Below are experts of layer 8 (counted from 0) of a mixture-of-experts language model. Rows are named up (a neuron's input weights, with its number) and show model dimensions 0-127. Each number is 128 + 32 x the weight over its row's rms, rounded and kept within 0 to 255.
Before each expert's rows: "comes after" lists some tokens at least twice as common just before its tokens as in all text; "mostly gets" lists some tokens that are sent to it at least half of the time. This comes from a sample of Wikipedia text that the model never trained on. Tokens count by the router's weight.

# expert 2
comes after: " the", " a", " of", " in", " e", " O"
mostly gets: " all", " new", " second", " other", " this", " part"
up0 [161 130 144 113 129 104 168 135 138 118 148  86  92 156 148 122 158 120 155 138 121 130 114 149 115  70 108  97 162 106 145  90 125 131 131 136 102  81 154 158 144 158  94 127  98  91 110 122 134 124 131 143  93 149 135  80 143 118 117  85 207 151  67  99 180 149 154 115 128  87 102 158 144 125  97 114 122  71  58 113 153 169 145 113 107 176 181  64 121 105 166 111  82 109 105 142 122 193  80  43 127 175 191 127 132 137 140 108  82 191 131 162 219 122  61 151 104 133 139  87 130 126 129  84 148 174  98 110]
up1 [152  88 129 136 137 124 126  91 143  93 106 112  84 110 159 146 133 142  65  51 125 145 134  70 102  91 129 105 185  97 196 117  89 148 168 111 181  95 124 171 206 163 136 111 161 154 180 124  83 134 103 146 116 121 116 126 152  53 142 166  96  90  90 143 137 143  79 137 123 129 172 109 150  98 142 188 100 117 143  56 164  80 108 169 168 115 118 151 141  90  83 135 114 141 168 151 126 126 112 113 143 166 146  93 118  76 146 116 103 131  97  79 108 117 113 154  91 107 132 183 115 144 146 137 129 131 187  46]
up2 [114 127 176 119 142 177  86  82 117 135 110 133 139  64 123  47  79  88 124 125 156 128 110 151 189 153  76 173 166 133 140 163 128 158 121 103 150 181 119 148 124 141  80 165 131 119 187  94  97 111 111 171 130  55  97 166 116 134 111  99 195 112 134 151  97 159  63 140  82 118 133 109 142 123  84 160 131 134 121 140  89 131  95 132 160  91 165 165 101 140 141 123 124  90 116 197 101  94 159 165  97 142 156 138 134  87 156 135 202  67  97  78 134 173 165 140 143 139 132  91  70 123 125 154 123 161 159  93]

# expert 45
comes after: "\n", " ", ")", "\n ", " Party", " 1"
mostly gets: "|", "=", " •", "The", "====", "==="
up8 [184 161 129 128 113 102  99 149 123 105  91 141 123 102 136 135  78 142 129 162  91 162 111 126 178 177  76 103 128 110 151 139 176 123 145 182 107 147 119 111 122  94 128 129 161 184 161 162 176 104 116 184 210 176 121 159 123  98 104  73 172  74 143  80 164 163 158  86 115 169 115 153 157 135 120 132 156 167 182  99 104 133 145 117 143 109  66  89 189  53 104 124 128 122 135 105 189 120 143  90 146  74 155 121 195 118 153 109 111 165 112 104 130 152 128 150 122  72 103 125 141  96 185 135 178 117 113 162]
up9 [ 69 156 107 117 172 103 129 116 125  94 100  80  57 117 162 127  88 157  93 134 111  65 154 184 119 119 170 126 109 121 158 200 106 118 156 134  60 143 133 173  80 113 160 112 125 176  71 105 180 176 106 153 141 117 148 130 154 175 131 120 145 127 155  99  96 110 123  92 127 120 169 207 118 126 132 156  77 156  64 161 139  92 164  75 108 118  81 150 149 105 125  83 112 119 112 158 130 172 144 157 155  74 148  73 154  91 123  98 145 149 157  42 107 162 129 149 166 130 144 106 146 148 129 160 124 164 139 122]
up10 [158 115 111 100 122 147 125 177  84 175 115 173 125 149  99 129 180 113 129 124  68 170 119 148 149 203 138 166 141 119 107 114 154 182 119  81 147 148 114 117 163 143 196  98  99 166 110 108 171 136 170  99 100 162  99  59 125 138 144 101 134 107 171 118 100  62 122 189  68 119  97  96 114 174 153  95  95 129  70 132 142 146 102 115 162  77 169 127  63 106 139 135  90 185 134 121 162 119 141 117  69 105  86 123  83 102 161 169 100 141 157 125 106 140 136 174 167 112 140 158  61 107 131 160 178 127 116 125]

# expert 9
comes after: " 0", " ", " 1", ")", " 2", " 3"
mostly gets: "|---|", " |", " 0", "  ", "\n ", ";"
up0 [151 184 159 125 146  95 133 121 142 148 101 174 117 112 162  71 138 129 120  80 157  92 103 129 134 145 115 122  49 188 195 131 106 113 155 124 166 126 148 114 138 197 143 128 107 132 108 152  64  80 120 123 178 135 140 145 153 193 117 159 150 163 118 104 120 110 170  80 203 117 145 163  94 117 130  95 121  92 122  97 177 119 170 105  64 133 141 155  81  97 122  97 162 136 156 113 181 102 133  76 136 133  90  71  99 152 127 184 147  69  96 110 116 127 166 135 115  85 165 139  37 112 159 140 137 133 148 127]
up1 [175 178 151 157 132 140 122 164 105 143 171 131 141 130 161 161 136 102 200 136 177 134  96  79 125 127 154 136 103 129 108 134 123 171  65 134 131 153 127  99 121 139 154  95 162 130 138 114 105 114  91 159 147 148 153 126 128 128 125 114 173 135 155 178 141 163 100 104 112 181 134 112 133 106 137 165  93 178 169 161 136 210 132 133 143 153 150  92 129  97 161 136 118  63 113 103  74 192  73 144  75  74 137 122 142 183 133 118  90 129 184 163 105 123 200 192 128  77 175 119 147 117  53 130 199 119 126  89]
up2 [158  97 126 209 113 126  83 123 114 125 192 118 190 135  61 148 120 103 161 136 169 157 175 151 120 154 151 121 161 110 172 160 162  96 128 167 155 101 108 103  96 120 153 164 136 128 154 144 128 122 100 131 110 122 121 124 166 158 130 139 134 102 100 122 162  87 121 210 119 151 125 154 175 137 165  71  85 150 160 138  94 132 190 150 109 154 123  99 106 201 107 196 148 102 119 126  93  70  82 127  90  45  98 131 155 167 113 123 165 132 118 120 203 142 140 185 135  92 147 160 118  93  86 114 166 167 140 129]

# expert 59
comes after: "-", "–", " b", " w", "b", "unn"
mostly gets: " set", " back", " based", " run", " l", " st"
up0 [ 96 116 135  62  63 114  96 103 166 114 120 152 157  95 142 124 154 134  95  68 117 183 108 167 108  95  90 129  49 188 103 139  93 177  85  88 101 130 132 123 148 144  87  99 204 123 105 119 101  67 146 105 131  99 132  98 162 141 107  64 170 166 136 105 202 140 124 136  95 121 117 134 178 114 114 166 132 191 157 114 108 133 116 107  89 153 107 177  94 103 142 102 128 131 148 140 133 156 138  96 151 120  73 107 141 152  92 130 132 144 135 138 155  99 159 108  87  87 102 147  84 198 173 191 117 166 143  99]
up1 [160 130 168 118 137 132 135 123 110  92 159  94 157 141 104 109 128  64 135 115 166 101 100 156 103 124 127 112 113  55 178  97 136 148 150 108 101 152 116 110 146 130 169 128 154 166 106  64 101  92 143 136 109 167 125 140 179 129  79 137 178 139  88 172 165 148 148 126 162 203 113 161 153 113  90 159  83 144 143  83 109 133 172 225 137 103 121 103 163 106 140 116 149 188 153  86  90 129  41 169 159 129 111 142 142 162 145 116 126 111 161  85  77 148 131 157 154 129 163  67  98 193 147 173  95 132 118 171]
up2 [105 103 125 133 126 180 126 143 110 198 124 130 105 124 134 117  90 133 133 117 115 198 136  72 166 135 122 124 100  96 147 183 101 143  76 105  86  63 136  93 131 131 151 115 114 122 132 148 147 122 181  97 140 159 141 107 129 134 194 177 123 131 130 164 160 110  80 127 108 117 174 144  53 231 123 120 157 149 123 115 120 106 134  88 121 151 103 106 185 157 146 152 102  54 199 124 151 119 145 130 136 135 161 119 175  27  97 125 138 103 148 165 197 130 153 180 143 130  92  67 147 138 145 115 139 122 142 104]

# expert 55
comes after: " as", " is", " with", " to", " and", " of"
mostly gets: " a", " his", " an", " has", " had", " their"
up0 [125 130 153  53 189 102 140 116 171 120  91 122  92  98 105 103 151 178 156  92  62 149 148 126 147 142 104 103 132 143 133  89 175 153 108  88 161 151  78 128 113 133 132 181  96 143 144  78 126 169 149 155 165 176 146 126 188 158 160 162  91  91 129 136  67  75 176 144 106  88 117 164 119 141 139 135 113 155 139 173 133 113 123 129 152 148 126  85 137 134  87  45 124 121 172  91  81 204  57  57  99  92 140  70 115 133 112 158 150 149 112 135 120 113  99  93 159 140 107 113 105  92 158 153 116 150 151  99]
up1 [155 209 130 156 132 175 120 161 141 105 106 160 162 131  88  94 136 111 126 109 139 128  59 114 142 143 134 178 162 110  93 136 174 180 193 118 126 170 135 190 124 161 181 153 168 152 131  96  92 162 114 147  85  76 118  97 143 180 111  82  87 125 149 100  89 138 123  93 162 151 142 171  97 160 158 105 132 127 104 124  93 143 119 109 128 139 127 178 128  84 101 122 136 112  98 134 162 209  70  87 168  85  93  81 189 165 149 119  84 177 156 163 147 143 169 115 110 176  95  97 158 149 152 115 129  94 100 149]
up2 [124 166  92  63 109 109 112 126 106 134 181 146 139 148 108 100 132 105 148  90 149  85 112 155 115 100 147 137 144  99 130 156 145 146 119  62 111 112 118 128 148 153  81 111 143 119 122 172  77 158 165 102 108 129 192  92 120  70 186 155 174 180 100 148 114  53 175 161 161 130  18 153 128 113 144  95 147 138  87 163 146 162 106  99  86 113  75 142 131 102 144 121 170 157  80 133 172  76 102 126 113 105 130 100 142 129  81 134 110 116 149  96  87 136 221 142 100  87 140  96 183 168 145 139 127 154 135 131]

# expert 30
comes after: " of", " in", " to", ".", " on", ","
mostly gets: " the", " The", "The", " its", " their", " this"
up0 [128 133 118 138 132 105 148 192 144 166 129 133 155 161 119  89 142 144 153 126 146  95 154 171 136 139 156 122 164 148 120 186 137  68 180 140 120 139 203 188  72  96 133  98  78 167 151 135 103 143  77 100 124  48 155  98  94  96 114 159 123 114 145 153  93 108 171 138 133 136 111 114 201 125 130 119 189 107 112 170 142 124 207 163 128 115 111 139 155 175 123  60 140 119 138 111 129 165 118 149 122  61 103 151 123 155 235 117 145 153 154 159 104 129 168 146 149 106 186 149 126 129 177  82 105 131 140 112]
up1 [126 128 142 103 138 114 204 113  88 123 113 122 120 148 158 108 157  75 163 181 122 108 141 177  81 155 145 112 127 122  96 114 162 143 134 121  81 140 164 146 103 168  58 101 136 141 124 179 198  91 105  95 115 122 118 183  77 162  80  96 139 116 100  87 157  86 120 151 163 152 130 100 184 135 162 146 139 104 143 146  95 199 146 144  64 111 154 174 113 115  94 113 113 109 160 135  89 170 187 143 133 143  80 131 129 166 103 146 191 121 145 122 141 127 196  89 173 157 156 165 174 148  74  95 107 118  68 152]
up2 [161  92  80 129  88  57 126 132 105 148 129 207 154 115 156 143 150 176  22 128 116 120 116  95 130 168  99  90 163 194 128  87 161 130 116 155  90 148 149 123 114  84 111 118 151 135 123  92 132 137 149 167 153 125 151 108 150  76 129 158 117 123  65  93 107 143 113 101 124 158 109 127 107 150 130 113  82 165 197  77 138 101 109 131  84 120  71  73 109 127  78 186 160 182 167  81 138 129 152 137 123  99 127 148 119  79 164 121  90 123 132  99 146 127 114  50 124 122 137 121 169 104 139 156 172 183 108 114]

# expert 35
comes after: ",", "s", "ed", "es", " However", " such"
mostly gets: " which", " but", " where", " when", " and", " while"
up0 [125 140 158 134  82 140 104 142 229 119  99 140 100 111 108  97  90 153  82 126  99  87 141 142 108  96  99 155  84 141 177 140 131 138  64  99 116 137 151 188 140  88 120 181 163 171 167 142  90 153 138 114 101 126 149 147 135  77  92 105  87 131 120 142 137 166 201 113 168 167  93 113 112  74 156 175 153 173 173 163  53 128 108 147 116 163 114 131 211 139 115 223 125 135 136 138 173 147 134 175 123 119 106 138 131 102 123 189 123 104 106 101 133 110 170 167 112 146  94 124 148 150 107 132 159 112  87 127]
up1 [100 148 134 116 112  96 132 140  93 114 119 200 115 126 105 123  68 166  94 121 163 154 134 167  65 169 100  64  77  86 119 108  76 118  62 147 173 100 147 103 146 134  89 149 145 152 120 149 133 139 151 156 177 112 159  99 129 130  90 113  77 125 113 163 131 111 100 121 167 179 132 110 117 159 131 184 146 136 137 123 153  89 146 191 132  59 171 186 158 107 107 105 145  81  95 126  91 149  93 135  94 156  91 129 143  67 125 111 135 119 164 188 182 153 141 122 175 132 146  94 101 101  40 158 105  94 158 108]
up2 [ 89  99 133 123 131 144 149 181 140 105 138 212  97 106 169 146 105  70 153  81 122 215 124 163  98 115 120 167 136 109 124 105  36 146 156 149 136 142 128 112 147  77 128 178 165 181 171 129 123 118 127  73 106 159 117 123  80 104 137  94 138 101  70 123 135 106 183 171 126 180 104 138 138 128  71 143  95 103 118 116 118 115  63 135 137 118 101 177 119 117 168  82 122 206 125 152 128 120 198  95 125 142 117  92 114 133  78 124 193  83 151 151 146 114  99 106 130 141  69 156 123 116 157 100 128 155 141 117]

# expert 29
comes after: " ", ")", "%", " JPL", "otes", " km"
mostly gets: "|---|", " JPL", " |", ";", ");", "See"
up0 [110 139 141 102 141 154 130 123 138 166 187 169 197  91 109 132 127 123 134  81 126 124 158 160 154 141 104 107 109 140 120 128 123  71 100 177 128 113 157 119 117 137 156 166 102 137 145 106 121 137 160 179 116 135 145  81 152 134  62 126 126 112 158 144  76 134 188 188 149 126 158 108 147 106 123 136 130 162  92 206  90 112 102  77 140  96 150  99 133 136  80 156 141 138 132  86 179 113 180 139 153  66 107 162 130  76 178  77 154 159  86 110 154 168 130  91 104 150  87  88  87 164 160 106 168 156 182 227]
up1 [ 89 168 142 104 117 143 132 102  65  96 101 101 172 147 171 137 104 194  66 158 120 136  93 147 121 129 168 118 120 160 131 120 207  82 147  99 113 173 106 155 115 201 204 112 147  76 132 173 151 147 135  85 125 120 103 150 184 168 133 124 155 137 127 146 138 111 164 140  70 124  92  75 156 174 140 140 168 148 113 147 101 123 110 183 207 169 168 106 138 105  89 191 130 138 146 108 141 140 110 113  96 141 147 145  86 128  97  95 167 163 130  89 131 168 173 104 156 111  96 114 135 185 130 179  92  98 134 134]
up2 [113  86  98 198 159 124 100  91 149 131 133 178 101 129 142 159 152 140  85 151  91 169 151  95 156 141 129 160  86  90 161 122 117 101 132 199  92 125 132 122 167 128 120  83 126 147 157  78 101 140 128  64 141 150 115  79 136 111 141 124  63 136 109 125 100 197 127 129 145 141 162 121  74 113 133 142 143 118 136 175 126 166  60 126 153 149  88  76 117 136 131  77 109 117  81 141 100  65 117 145 123 181 189 143  84 202 148  70  97  87 121 165 164 111 137  92 132 135  71 121 159 159  92 137  78 161  86  96]

# expert 52
comes after: " the", "-", " (", "==", " \"", " a"
mostly gets: " b", " B", " Br", " Bar", " P", " p"
up0 [154 134 156  99 128 161 128 140 133 106 110 142 111  76 197 132 174 124 130 114  87 177 139 118 115 111 140  98  67 147 128 157 136 134 113 147 199 113 168  90 101  87 183  82 122 143 146 111 187 138 126 164 161  61 101 181 141 163 115 148 197 177  98 110 147 133 109 115 127 123 138 123 155 165 103 147 101 159 123  84 110 136 175 132 141  96 148 131 128 119  77 188  10 123  97 122 157  39 129 127 110 158 105 104  85 147  85 165 149 124  99 131 133 112 127 136 173 150 115 188 119 126  84 135 152 130  66 133]
up1 [ 98 127 103 133 106  87  73 117 114 140 139 147  92 144 114 113  59  92 122 107  84  98 124 118 132 123 143 151 149  84 123 177 116 144 120 150 102  95 127  77 172 181 145 123 150 104 140 105 138  94 117 103 127 154 123 114 139  83 144 185  99 172 136 140  93  95 105 114 127 157 114 129 157 177  95  67 119 129 194 132 136 109 131  97 104  74 106 159 156 108 143 107  42 193 126 108 129 159  73 166 105 138 129 107 172 106  96 122 145 122  60 104 182 186 132 118  77  69  60 143 105 213 136 141 106 113 183  91]
up2 [114 137  66 150 102 150 193 132 148 172  57 125 138 164  93 134 127 122 152 115 112  93 169 113 125 158 170 154 168 155 113 165 154 116 148 123 126 116  51 123 131  88 168 151 125 131 158 153 180 138 115 194 201 152 149 168 183 139 150 176 154 119 116  97 119 109 122 133  61 115 210 118 167 152 136 118 153 124 141 118 147 151 129 151  76 142 102 160 121 153 105 160  89 112 165 145 132 127 117 215 174 116 165 153 128 132 137 155  94 136 132  87 140 140 164 146 123 101 139  57 154 162  84 207 164 111 102 165]

# expert 39
comes after: " |", "-", "\n", " (", "|", " the"
mostly gets: " O", " N", " F", " n", " E", " f"
up0 [165 118  74  77  97 105 126 154 202  57 148  83 127 144 132 178 125 131 115 135 189  75 128 158 127 110 132 186 163  97 114  95 116 137  63  80 160 117 159  71 119 151 104 104 150 121 145 113 128 140 107 107 102 133 106 152 185 136  95 184  75  96 136 123  91  94  64 155 151 155 101 107 141 114 144 193 173 130 159 170 147 126  97  96 110 158  98 115 119 119 114  80 112  94 143 171 157 139  55 126 118 150 122  88 123 138 136 125  78 181 155 118 171  92 143 123  96  81 134 131 176 166 156 168 140 143 179 169]
up1 [152 147 173  77 103 151 144 125 100 114 126 119 123 102 158 162  89 147 126 131 149 134 181 103 109 134 125  75 177 125 109 166 131 137  98 141 124 117 175  53 108 146  58 152  43 183 120 163 142 111 112 152 104 159 144 141 123 121 155 165 104  91 102 167 139 165 158 131  72 156 135  64  72  98 165 145 134 178 123  54 126  99 122  87 156 129 118 164 117 163 122 134 179 161  74  99 142 156  96  79 145 127 121 120 167 115 149  81 112 237 153 109 152 118 112 123 130 123 163 149  81 120 129 100 169 143 167 169]
up2 [154 139 141 144  93 119 186 128 197  89 128 139 130 135 125 100 113 119 180 132 123  86  97 143 148 141 147  97 130 137 157 130 155 104 158  46  89 120 118 169 186 156 122 152 127 127 173 109 159 144 151 111 151  88 120  79 112 168 160 203 175 145 112 118 156 102 135  96 170 192 170  52  92 154 140 139 137 154  76 129 159 174 179 126 141 184 125 136 122  72 137 176 152 125 132 169 156 113  76 108 132 150  89 137 124  98 160 187 197 150 117 165 128 145 155 162 146 186 128 155 115  80  91  98 106 159 128  82]

# expert 3
comes after: " the", " a", "-", " and", " to", " of"
mostly gets: " f", " sh", " cl", " Th", " th", " sp"
up8 [152 157  60 139 126  72 124 129 124 146  97  93 113 207 137  84 111 159 147 158 188 131 167  99 147 100 108 100 187  92 115 146 181 135 122  83 126 114 104 140 117 139  94  88 152 109 153 104 129 110 115 154 131 111 104  80 109 155 143  72 115 149  96 165 145  86 157 164 182 141 146 177 104 155 113 109 153  80 131 126 133  82  94 175  96 168  97 146 148 122 138 196 118 146 168 121 154 138 131  90  88  98 143  62 160 169 121 117  80 157 147 164 142  75  69 116 135 132  97  76  71 157 203 158 141 151 114 170]
up9 [142  96 133 173 113 127  82 178 184 161 107  73  75 113 143 145 139 106 119  76 169 103 186 141 124 138  67  77 115 155 111 106 138 152 121 145 157  84 141 147 138 155 139 130 125 126 157 138 135 152 112 136 128 173  94 110 177 135  93 109  68 140 107 147  99 123 128 103 159 140 195 109 136 117 131 131 127 163 159 124 126  45 173 138 141 204  76  64 118 133  84 170 138 136 168 127 133  97 130  84 163 161 177 122  59 119 117 139  97  84 115 136  55  77 131 137 120 165  84  46 105  97 156 142 144 115  95 141]
up10 [142  91 115  92 166 141 152  82 130 152  89 175 131 128 152  53  68  87 176 139 149 158  82 103 111 110 132 108 138 111 149 141 136 127 118 135 124 104 102 129 122 173 164 137 216 110  61 103 196 118 153 202 111 108 107 111 152 131  58 115 158 131 150 121 116 163 127  91 131  86 128 158 115 148 121 135 103 130 156 134  85  97  86 106 112 154 155 137 178 158 173  70 132 130 138 114 138 114 123 151 161 146 178 157 149  91 204 211  90 128 153 153 141  71 137 163 148 126  77  82 140  80 146 145  97 145 139 163]

# expert 10
comes after: "\n", ".", "==", ")", " ==", "==="
mostly gets: "==", "\n", "===", " ==", "|---|---|---|---", " ==="
up0 [139 143  54 186 179  52 139  61 105 133 112 103  93 120 134 100 125  91 152 105 147 167 110 164  92 161 142 164  97 122 182  97 165 109 122 107 103 105 145 141 129 132 179  79 115  95  82  84 134 107 163 108  79 135 117 101 146 150 158 140 120  86 180  95 113  82 150 118 126 122  81 162 145 160 114  76 175 130  95 114 132 180 198 120 125 126 121 134 113 153 108  74 151 147 143 173 123  83 211 141 138 130 118 192 120  86  78 148 124 131 129 108 136 147 139  59 109 139 141 101 197 109 140 112 148 110 106 178]
up1 [138 149  33 103 145 160  92 129 140 162 189  92 108 134  78 106 109 107 183 200  82 151 176  92 138  99 140  96 122  96 142 142  95 126  78 164  77 119 164 157 112 131  96 143 132  93  87 100 175 173 154  92 120 114 122 159 181  95  38 113 140  82 129 132 118 152  95  79 179  94 137 146 121 124 128  88 106 143 110 126 138 117 112 151 147 137 140 137 138 128 117  88 173 107  99 113 103 109 100 113 198 122 139 149 112 203  84 130 174 142  97 105 140 169 140 203 146 134 142 118 115 114 184 163 160 150 131 164]
up2 [114 118 158 107 119 158 129 130 104 167 178 139 151 163 103 161 129 157 135 155 190 179 199 138  84  73 122 142  66 130  85 115 161 118 140 125 103 158 148  92 174 149 110  96 175 139 144 171 162  90 113 199 138 149 143  95 148 148 144 120 116 157 137 104 145 165 107 118  65 120 105 158 187  86 114 125 139  98 102 180 134 171 150  96  83 107  39 120 136  86 179  99 140  96 123 140  87 120  85 136 162 122 178 103  91 115 161 147 209 128  88  79 139 144 142 168 165 106 126 155 148 134 108 104 122 120  69 164]